config = dict(
    n_layer=10,
    experts_per_token=2,
    activation='reglu',
    router_score='softmax',
    routed_scale=1.0,
    balance_loss=0.000105,
    balance_bias=True,
    router_noise=0.05,
    init_std_router=0.0192,
    lr_router=0.0025,
    norm_eps=1e-06,
    beta1=0.9,
    beta2=0.99,
    grad_clip=0.5,
)
Below are experts of layer 2 (counted from 0) of a mixture-of-experts language model. Rows are named gate (a neuron's input weights, with its number), up (a neuron's input weights, with its number), down (a neuron's output weights, with its number) and show model dimensions 192-287. Each number is 200 + 20 x the weight over its row's rms, rounded and kept within 0 to 999.
Before each expert's rows: a language model's description of what the expert responds to; "mostly gets" lists some tokens that are sent to it at least half of the time. This comes from a sample of Wikipedia text that the model never trained on.

# expert 20
It responds to: Clause-starting function words. Auxiliaries, pronouns and conjunctions beginning a clause after a comma, period or and, such as was, had been, as, It, that.
mostly gets: " been", " has", " had", " became", " have", " where"
gate0,199,219,193,205,197,196,204,217,218,207,231,226,177,179,177,206,231,212,196,191,213,212,172,190,238,205,218,202,202,202,188,182,220,188,207,217,193,205,210,203,196,183,183,150,180,218,192,168,189,151,208,196,189,232,179,203,194,220,215,189,148,142,211,182,185,197,210,222,206,142,238,189,186,205,172,231,237,187,225,217,199,176,195,180,216,235,175,201,201,232,201,199,190,213,199,182
up0,195,201,221,197,214,197,210,194,214,194,196,191,215,173,215,181,186,187,197,178,221,187,191,188,165,191,174,212,209,221,230,216,176,200,183,210,212,201,208,184,217,204,217,197,207,201,214,195,211,207,179,222,216,178,174,204,207,188,187,226,196,240,203,202,193,187,210,183,182,248,180,170,205,167,209,170,205,216,200,202,188,217,206,209,200,168,207,211,190,200,200,209,207,216,201,225
down0,168,209,213,227,189,220,245,189,195,202,204,191,188,230,219,182,210,210,169,198,189,228,159,240,215,200,201,218,224,187,207,192,180,176,248,190,225,182,177,175,228,170,190,218,205,206,228,192,214,208,213,204,159,188,214,189,219,200,196,249,217,218,181,208,194,227,196,215,206,174,196,221,201,205,213,138,204,222,227,211,202,183,174,189,178,221,215,158,210,175,166,184,237,221,194,182

# expert 10
It responds to: Prepositions in prose. Prepositions and similar function words in running prose before a noun phrase, such as from, in, by, than, between, into.
mostly gets: " from", " between", " than", " through", " into", "In"
gate0,182,201,168,190,186,169,174,178,207,217,205,220,214,218,177,210,213,223,189,208,206,229,255,209,183,206,202,208,198,183,188,203,197,152,175,214,202,194,180,195,233,216,192,229,184,196,224,183,201,200,202,209,212,183,215,234,203,225,183,225,223,186,195,175,183,219,173,197,197,181,194,224,249,212,197,161,242,222,187,193,187,196,228,221,208,215,172,208,216,177,221,223,187,167,204,207
up0,210,206,187,213,159,183,197,181,215,210,185,220,201,179,171,184,238,243,206,208,207,205,179,167,174,222,202,173,202,196,194,186,191,155,174,211,204,201,153,208,217,188,190,208,196,209,204,219,202,240,222,208,170,182,195,240,176,222,204,208,244,177,186,176,196,210,193,195,204,188,197,211,189,207,148,191,189,212,168,177,204,195,208,189,186,180,213,227,202,186,220,209,173,215,168,234
down0,165,207,219,190,235,157,186,186,227,225,207,189,182,225,229,197,171,205,223,198,207,194,215,226,201,187,178,219,188,154,215,200,205,185,187,208,208,179,185,214,204,189,215,166,193,171,217,202,187,156,195,218,187,204,189,155,191,202,178,215,181,216,194,201,235,178,217,214,220,227,179,169,154,196,185,197,210,207,215,192,157,206,197,214,179,194,225,205,212,190,228,186,204,212,253,229

# expert 31
It responds to: Time and institution nouns. Head nouns ending phrases about time or organizations, such as year, season, School, Council, Championships, and month names.
mostly gets: " School", " season", " Council", " Association", " Championships", " year"
gate0,184,209,214,171,162,179,192,191,177,171,212,215,214,164,197,225,213,209,206,176,200,179,198,202,187,199,204,180,210,181,166,195,213,161,200,196,171,223,222,236,208,190,212,203,180,214,170,196,206,199,184,209,217,180,204,231,179,206,177,170,206,209,202,227,191,217,177,221,205,234,217,227,211,210,238,188,202,232,220,194,195,200,201,227,205,187,186,179,214,229,244,201,184,221,188,184
up0,227,195,202,194,207,208,198,208,240,231,148,196,193,187,173,179,174,195,202,229,203,224,198,191,196,209,202,182,202,228,209,202,145,222,172,229,243,219,182,164,205,209,221,201,232,165,237,187,175,209,185,176,209,220,207,182,217,173,192,199,167,197,172,183,195,158,212,169,181,173,202,191,192,192,157,227,181,192,184,217,197,217,211,183,206,179,217,217,195,189,171,212,185,190,194,194
down0,204,237,210,199,182,185,194,196,203,229,234,162,210,170,187,201,225,200,194,210,209,195,181,210,216,201,249,172,217,231,216,200,183,179,203,179,193,186,208,224,195,186,208,212,218,211,199,204,209,165,204,224,225,195,208,231,193,206,207,213,233,217,214,228,204,241,171,213,206,251,224,227,203,173,232,181,172,184,203,197,196,183,157,226,190,192,182,220,181,222,219,188,233,192,205,187

# expert 9
It responds to: Semicolon-separated list items. Semicolons, dashes and short codes in semicolon lists, such as racing track abbreviations, win-loss strings and credit lists.
mostly gets: " LINEAR", " Chevrolet", " RV", " Insecta", " -;", " ;"
gate0,171,186,186,166,226,198,219,191,204,195,255,195,211,234,193,232,217,178,209,179,184,176,209,239,204,215,204,207,206,218,189,233,189,213,196,212,208,202,192,219,200,191,188,191,221,217,183,179,216,203,191,176,200,175,163,200,201,193,220,191,176,182,230,218,227,214,220,223,179,194,168,160,183,190,207,217,190,184,182,222,196,205,193,209,217,175,218,190,198,222,224,225,207,202,166,202
up0,179,170,212,199,191,212,207,185,224,194,210,188,163,197,201,193,224,163,222,168,180,175,185,187,150,174,183,209,178,206,177,202,213,222,221,193,200,188,157,194,201,214,214,200,213,192,179,229,216,197,210,190,139,161,190,214,181,219,253,204,164,221,235,202,220,199,195,186,217,206,212,224,224,163,209,200,206,226,233,197,172,231,206,212,193,199,207,212,197,222,240,172,201,129,201,209
down0,196,172,233,190,195,196,180,171,210,224,203,165,168,222,174,207,231,189,203,220,193,207,221,195,186,210,196,195,154,222,199,214,179,179,201,180,210,188,172,225,169,176,194,221,187,197,181,221,214,203,179,176,220,175,198,204,215,224,191,176,213,176,203,219,226,174,182,160,222,198,221,169,227,179,222,180,212,215,166,175,192,225,199,193,200,192,226,196,190,224,227,215,183,229,193,225

# expert 1
It responds to: Biographical parentheticals and headings. Opening parentheses after names or titles, plus years and dates inside them, and heading words, such as (1946–, (disambiguation), born, See.
mostly gets: "born", "See", "SI", "Early", "DST", "aged"
gate0,195,156,248,182,177,195,174,203,207,209,189,191,168,221,211,222,185,190,188,179,201,218,216,192,220,229,203,168,191,184,208,221,210,179,174,192,218,217,201,192,173,164,196,237,214,207,192,209,171,217,207,173,218,240,207,225,172,199,248,194,165,163,216,187,191,204,206,204,212,222,188,193,175,169,218,205,184,156,228,189,216,212,231,187,198,201,193,174,197,182,155,227,200,192,221,198
up0,178,187,205,226,197,183,199,203,185,215,217,225,185,205,215,210,202,158,253,182,206,175,244,204,229,240,201,193,173,199,181,196,173,214,223,197,223,186,194,220,190,198,235,204,217,186,204,168,201,196,183,202,195,210,179,189,207,174,216,189,181,225,203,177,190,227,172,207,217,184,183,174,179,201,238,219,178,227,218,211,209,198,185,192,236,228,207,200,219,182,202,208,152,201,162,208
down0,232,215,190,206,244,183,221,223,186,205,194,228,218,164,178,202,223,242,228,236,214,193,170,208,246,195,210,178,214,213,225,202,216,224,189,219,200,173,193,203,199,184,181,213,187,209,146,198,212,216,199,203,205,185,204,185,205,168,227,205,194,189,199,207,219,203,191,227,165,138,198,202,210,201,197,227,195,183,216,183,164,215,221,206,162,181,208,225,195,231,197,209,190,184,203,188

# expert 22
It responds to: Adverb and descriptor endings. Comparatives, adverb suffixes and descriptive nouns in technical prose, such as more, less, mildly, -ically, plus title-closing = markers.
mostly gets: " =\n\n", " more", "ically", " less", " longer", "ually"
gate0,190,186,168,214,195,216,181,154,214,178,175,204,198,210,174,197,209,174,218,189,216,189,225,206,217,194,186,214,173,219,176,194,223,189,195,188,189,184,186,181,185,192,173,195,190,208,207,227,185,205,187,177,249,195,175,179,191,196,220,200,205,174,197,232,213,232,187,216,199,221,160,191,184,211,184,175,183,211,205,223,191,167,195,177,185,184,228,199,203,204,229,180,202,157,187,217
up0,196,229,201,220,205,193,243,217,206,170,171,193,195,188,209,192,164,207,176,231,203,160,182,186,189,221,160,207,204,197,219,192,183,167,188,208,181,198,209,174,187,173,173,223,178,207,223,207,231,167,204,205,209,175,178,184,235,232,159,199,197,206,211,194,182,149,175,189,206,191,168,187,218,205,179,244,179,207,171,229,223,206,210,216,177,223,178,201,219,204,184,202,208,177,199,197
down0,205,221,192,160,170,210,200,186,213,202,181,247,204,216,218,220,216,196,216,235,206,197,182,216,183,190,184,214,204,211,161,209,180,202,203,192,189,231,214,203,210,242,179,186,192,208,182,196,204,192,163,181,177,212,205,212,196,208,167,185,184,213,212,189,195,189,188,231,183,204,196,204,190,210,198,199,177,230,213,172,197,215,167,198,196,236,177,213,176,218,205,197,219,193,165,210

# expert 8
It responds to: Numeric table cells. Spaces and separators opening number cells in data tables such as election results, statistics and asteroid lists, plus coordinate symbols like °N and ′.
mostly gets: "°N", " Coordinates", " JPL", " MPC", " UTC", " ±%"
gate0,167,152,198,193,201,178,205,156,212,226,194,189,182,207,177,198,172,180,214,230,151,189,182,199,192,238,197,170,162,171,191,174,225,182,193,248,250,161,191,189,181,194,197,180,194,190,228,187,183,155,192,164,212,221,175,207,153,199,188,191,195,197,203,200,192,201,178,209,196,208,193,193,187,178,203,235,177,216,214,218,233,167,193,205,156,186,209,192,188,191,205,206,189,158,188,195
up0,183,152,203,193,192,219,222,184,177,192,195,164,185,209,211,203,233,191,207,222,185,205,183,231,179,212,177,175,162,176,173,193,224,198,187,210,199,202,198,207,205,190,183,215,179,165,233,232,224,179,212,180,224,205,176,185,198,175,185,186,231,216,183,198,177,205,195,205,239,167,195,201,203,212,199,198,210,180,211,157,210,194,216,204,165,222,222,194,214,200,193,222,175,207,159,197
down0,210,217,218,227,179,183,195,209,198,171,234,209,240,174,149,184,191,223,216,214,207,215,206,218,234,211,182,197,191,215,183,220,192,182,234,214,197,244,184,194,200,168,203,165,188,210,192,210,203,214,196,217,216,214,198,179,216,144,195,238,181,194,194,195,180,194,174,213,178,185,162,163,168,191,156,206,217,201,203,220,204,199,188,200,180,238,212,192,199,180,226,182,195,210,222,168

# expert 21
It responds to: Nouns after determiners. Common nouns and noun endings right after the, a, his or possessives in prose, such as father, way, evidence, nature.
mostly gets: " father", " way", " evidence", " brother", " couple", " variety"
gate0,241,202,208,207,214,199,186,211,196,234,199,175,199,204,230,229,206,203,215,189,181,201,221,220,205,263,186,175,181,181,188,210,190,218,200,181,184,220,191,185,237,173,173,208,246,192,223,237,217,219,150,188,208,214,233,175,196,195,204,210,178,200,180,217,172,203,207,219,214,249,212,213,212,233,218,227,205,229,209,194,192,184,207,224,199,219,209,194,212,182,231,237,169,210,179,213
up0,194,225,197,190,183,192,173,219,205,210,195,233,243,160,218,174,215,206,198,183,196,223,199,206,164,231,191,198,160,236,210,190,203,198,190,181,198,163,198,194,205,217,224,184,221,216,199,179,198,219,208,201,236,207,198,217,188,202,214,203,203,171,211,246,207,216,235,180,209,214,181,229,227,178,166,197,224,197,216,219,209,220,210,222,184,196,188,248,189,189,198,182,208,227,245,202
down0,218,196,240,187,210,196,172,210,179,199,246,182,211,197,224,220,218,192,186,170,215,219,249,161,188,189,192,218,183,208,212,191,189,179,207,196,215,201,177,194,201,208,172,172,210,188,209,201,188,192,230,205,183,226,190,201,191,219,245,181,221,195,223,200,232,215,208,205,187,213,226,208,196,178,193,187,191,208,191,217,187,215,175,219,136,186,189,215,209,205,229,190,215,197,224,210

# expert 28
It responds to: Determiners and possessives. Articles and possessive determiners before a noun, such as the, a, The, his, its, their, and possessive 's.
mostly gets: "The", "'s", " The", " its", " their", " His"
gate0,228,182,194,201,205,191,185,210,219,253,226,190,167,181,176,178,202,211,172,193,205,213,219,180,192,204,207,197,194,202,224,225,186,182,172,151,232,209,188,220,223,174,204,194,221,203,204,206,218,171,195,186,196,154,183,192,192,227,197,209,206,214,183,196,227,215,185,205,185,193,197,239,190,193,225,201,228,160,166,169,199,174,190,238,180,212,206,205,220,188,220,195,184,206,167,195
up0,176,217,216,190,203,189,199,168,199,214,199,256,188,222,196,191,166,219,200,162,189,207,209,169,216,207,196,242,171,202,183,180,190,181,217,195,185,193,181,216,203,181,175,195,210,195,157,198,203,206,177,227,216,219,213,221,215,206,223,224,219,206,227,179,232,161,231,187,170,231,195,180,230,186,233,242,175,225,208,182,234,197,181,192,206,246,258,194,216,184,186,219,236,188,194,199
down0,167,190,202,189,194,178,221,179,212,215,236,184,211,192,193,223,160,213,199,207,202,197,228,214,212,195,186,210,193,235,190,173,191,202,209,210,183,222,201,154,205,191,190,180,167,196,234,205,204,225,213,188,161,215,192,169,192,237,203,194,172,178,201,172,190,200,178,183,165,187,185,227,191,213,191,224,201,177,235,216,199,210,194,196,204,208,187,198,218,212,199,219,200,188,168,216

# expert 18
It responds to: Place name parts. Place-name pieces and the comma after a town before its state or country, such as County, Creek, shire, Pittsburg, Oklahoma.
mostly gets: " Jr", " Creek", "shire", " Valley", " Bridge", " County"
gate0,162,182,220,174,196,209,223,204,228,204,213,215,177,242,199,167,201,192,181,209,225,205,172,209,190,226,204,210,183,228,219,183,204,224,202,205,172,195,214,180,192,208,225,206,201,226,181,208,198,186,191,200,187,171,185,225,215,224,228,235,204,188,226,222,202,210,205,190,164,213,173,217,222,168,205,191,178,237,216,203,210,187,205,197,189,181,231,187,205,183,208,198,210,212,178,221
up0,241,199,185,206,201,182,187,173,194,186,238,201,225,145,218,178,204,204,198,213,215,209,229,187,202,214,188,167,219,209,196,253,176,229,211,213,236,200,172,210,202,155,185,197,193,177,225,214,198,197,196,210,218,214,206,188,267,193,221,200,182,192,205,197,195,208,200,206,206,194,225,221,162,162,209,216,204,183,191,207,205,158,218,211,197,165,172,185,206,207,215,180,189,224,167,186
down0,198,206,183,188,193,149,161,221,191,202,244,198,172,190,240,197,178,204,225,169,215,224,212,191,244,190,186,195,201,210,195,177,215,193,177,252,177,205,203,202,173,189,215,190,207,190,184,209,182,195,196,180,199,232,207,203,189,194,212,189,167,234,177,233,229,206,192,198,209,212,188,206,235,184,208,205,203,238,200,214,194,188,222,201,195,204,199,192,220,196,227,202,198,190,210,227

# expert 12
It responds to: Word endings and zeros. Zeros in number lists and second pieces of compounds or split words, such as -round, Kong, -up, debut, field.
mostly gets: " Kong", "-up", "0", " debut", " special", "-year"
gate0,213,177,204,198,210,200,215,212,197,184,216,187,192,188,206,216,156,190,183,199,200,180,181,214,171,189,194,215,202,203,172,184,212,188,202,223,216,212,209,182,219,192,189,169,228,218,156,181,235,226,215,204,178,187,203,217,220,208,188,178,196,191,210,197,204,230,217,183,163,216,173,244,206,218,214,190,195,189,203,198,200,257,219,220,208,181,171,218,218,212,217,224,181,213,210,196
up0,188,186,193,190,184,196,187,207,195,231,174,240,184,187,163,166,220,196,184,222,228,200,200,179,198,211,204,175,209,176,186,203,194,229,210,178,188,183,189,215,220,206,222,231,190,200,213,180,188,185,219,209,168,195,205,192,166,164,182,211,207,227,211,230,210,220,172,224,210,188,207,189,197,213,172,223,182,194,229,187,218,156,161,222,207,205,238,213,176,189,223,211,202,179,187,190
down0,176,207,217,204,204,169,201,204,220,193,214,192,197,211,233,171,203,190,160,233,191,202,173,186,178,227,237,184,164,221,184,190,165,205,178,189,204,180,186,248,196,189,186,186,227,171,207,218,203,193,224,203,229,181,219,174,200,205,185,225,174,187,242,197,199,194,178,187,219,220,215,223,180,162,197,190,214,211,197,200,228,242,185,209,207,230,196,200,208,196,240,200,185,196,169,217

# expert 16
It responds to: Narrative action verbs. Verbs and verb forms after a subject or to in plot and career narratives, such as took, worked, killing, sought, against.
mostly gets: " against", " took", " worked", " make", " wrote", " using"
gate0,227,180,212,216,209,254,181,199,199,184,192,178,216,231,228,184,200,163,172,218,158,198,169,192,205,182,223,185,227,214,186,220,201,215,206,187,216,159,204,211,193,252,202,208,194,201,234,237,196,168,194,221,173,206,208,200,178,196,177,202,179,207,228,215,185,242,195,207,230,171,175,187,187,213,215,188,216,174,207,180,208,167,202,215,176,244,237,187,204,172,188,185,211,196,192,208
up0,193,179,175,223,176,178,239,204,190,208,239,204,179,195,206,186,164,224,184,198,192,218,201,167,214,134,218,215,187,183,224,210,189,203,207,194,222,206,238,196,241,161,199,205,177,217,174,173,214,256,162,227,202,187,211,191,198,229,171,162,195,195,213,197,259,209,202,181,201,203,178,172,181,199,216,205,179,194,224,203,221,218,222,224,203,202,200,205,180,200,213,220,246,228,204,212
down0,179,215,233,201,182,183,228,230,204,176,202,223,202,186,188,242,207,195,167,182,232,162,208,216,233,173,212,171,197,211,210,191,205,197,233,176,211,191,175,180,201,198,190,191,185,193,182,222,208,209,194,201,198,154,215,185,180,203,185,206,203,179,171,194,218,195,166,236,184,202,180,212,193,248,215,209,223,200,176,194,196,195,201,198,182,158,220,221,176,229,228,228,213,225,199,222

# expert 11
It responds to: Prepositions and particles. Short function words after verbs or prepositions, especially on, up, off, out, him and the, as in went on, performed on.
mostly gets: "On", " off", " On", " him", " up", " down"
gate0,220,170,178,171,220,195,246,211,194,212,201,214,166,191,202,237,179,189,165,231,222,215,207,152,180,182,185,180,182,229,212,181,186,172,207,189,204,198,206,226,231,196,204,224,213,182,195,256,193,174,196,225,225,187,206,211,184,198,178,193,211,199,179,233,203,202,248,218,199,189,204,212,227,221,182,227,190,179,221,207,219,251,181,193,213,208,201,261,206,195,185,187,205,215,208,203
up0,196,163,226,209,209,191,220,219,201,206,208,221,227,217,209,198,188,175,155,165,201,221,201,209,190,172,186,227,200,217,158,209,206,216,181,221,209,186,194,195,233,227,207,198,186,209,199,216,232,217,233,223,190,218,153,230,178,215,201,196,188,193,220,204,212,185,211,179,191,175,195,193,186,208,204,220,206,189,194,207,180,205,176,178,193,188,204,198,200,200,208,174,222,205,204,274
down0,197,198,206,173,193,201,203,214,204,193,206,161,169,215,206,206,213,207,170,229,243,169,185,177,134,231,203,178,198,203,200,229,188,187,207,227,212,210,182,238,153,167,201,211,197,218,209,228,203,219,199,206,195,204,199,161,164,200,182,200,195,231,181,165,214,235,205,178,203,215,209,214,196,231,207,181,162,227,257,156,193,193,237,197,215,208,205,223,177,227,184,225,214,196,184,171

# expert 15
It responds to: Year digits. Digit pieces forming years and dates such as 201, 199, and final year digits, in lists, tables and prose.
mostly gets: " century", "192", "196", "202", "191", "197"
gate0,202,210,197,164,212,200,185,217,211,206,221,210,214,217,194,209,195,219,200,202,205,245,177,215,210,179,244,209,232,192,199,174,257,213,190,198,170,237,180,186,214,191,173,192,175,226,201,206,240,194,171,210,195,183,185,223,222,226,192,195,205,178,199,177,198,181,179,204,190,196,181,193,194,199,172,213,206,207,203,190,190,162,184,174,203,187,205,235,206,213,226,230,238,207,199,204
up0,190,189,216,157,201,200,210,217,192,207,232,187,173,183,215,194,215,176,212,221,230,238,207,193,202,167,194,246,197,181,182,201,260,221,187,217,181,197,197,178,228,182,187,205,174,218,183,181,215,197,208,175,176,225,214,191,187,206,211,193,198,206,189,157,201,203,227,205,206,203,171,164,199,213,177,215,235,212,221,179,190,206,195,195,221,196,222,223,199,206,197,236,207,210,205,234
down0,188,199,194,207,184,190,218,194,201,216,201,195,211,216,212,166,221,167,219,169,184,164,196,181,177,186,227,217,197,200,233,208,185,201,205,187,241,211,196,196,205,191,180,196,220,224,211,189,188,215,202,211,158,216,197,208,248,225,197,206,202,193,193,221,182,214,196,183,216,173,160,208,185,214,172,162,217,199,180,197,207,211,182,203,183,201,203,206,213,207,200,180,173,168,213,188

# expert 24
It responds to: Space before numbers. Lone space tokens and number words or currency signs before a numeral, as in October 31, late 1956, £, six.
mostly gets: " six", " seven", " eight", " ", " ten", " £"
gate0,195,194,221,195,171,213,217,228,197,175,149,215,171,213,207,222,210,180,220,184,212,203,163,230,173,233,169,195,196,207,205,202,194,211,213,189,178,222,216,213,180,190,205,193,198,230,201,180,242,179,188,153,212,222,202,218,213,186,191,169,199,218,202,239,213,206,225,196,201,216,218,199,187,186,223,199,221,187,204,206,166,220,222,183,216,192,208,210,198,204,169,224,186,216,178,199
up0,209,247,193,198,200,149,189,204,183,222,198,210,188,194,179,190,189,182,193,251,207,224,184,224,182,235,177,261,197,208,197,204,193,199,239,261,200,199,200,172,195,220,193,208,155,205,204,237,214,199,207,181,185,233,205,205,198,252,161,190,209,222,189,207,198,231,196,221,184,185,181,185,197,184,217,233,211,232,224,198,220,200,220,215,206,221,192,173,230,177,215,214,190,248,190,190
down0,202,220,214,225,216,211,223,216,215,201,199,220,178,196,190,197,212,186,197,221,174,229,210,179,191,203,198,177,217,187,251,175,228,202,206,244,213,187,230,178,187,229,191,172,201,204,207,254,209,194,214,190,192,194,173,211,216,219,221,188,179,183,222,192,176,175,207,207,187,195,221,221,180,205,226,180,194,213,203,182,189,216,218,210,171,209,229,203,198,211,189,168,160,222,172,232

# expert 23
It responds to: Table headers and row starts. Pipes and first cells of table header rows and row openings, like Party | Candidate | Votes, rank numbers and Team.
mostly gets: " Votes", " MPC", " ±%", " DF", " Candidate", " Apps"
gate0,214,189,198,197,201,206,183,236,171,201,236,210,223,210,204,212,195,185,214,180,197,178,193,189,177,220,201,216,221,248,202,170,172,209,230,190,224,213,209,240,192,231,230,200,214,202,227,235,211,220,188,208,239,177,207,202,222,195,168,165,173,217,231,199,231,237,248,187,193,186,225,198,223,206,197,184,189,208,216,199,199,148,191,212,214,160,166,194,221,199,188,193,199,192,209,199
up0,188,211,204,226,244,202,190,195,207,207,220,206,207,226,198,181,193,189,215,175,219,174,183,208,197,256,219,223,219,212,188,197,189,201,222,221,204,195,216,230,202,233,239,237,166,184,233,204,190,222,177,203,219,214,204,188,185,191,174,189,188,216,180,207,232,244,225,196,212,151,188,201,213,195,199,189,187,235,198,228,165,175,190,179,193,190,185,202,207,203,186,195,201,172,204,208
down0,244,208,178,217,197,231,205,224,209,167,221,166,186,201,189,222,187,215,219,211,220,213,194,204,241,191,227,185,228,182,203,151,244,188,201,204,203,221,228,202,189,224,208,201,211,209,186,189,191,189,236,201,178,219,208,199,192,168,152,194,177,221,204,169,201,214,202,203,184,183,197,222,182,210,160,196,221,217,212,194,204,193,224,206,194,195,193,229,225,216,198,175,204,213,215,166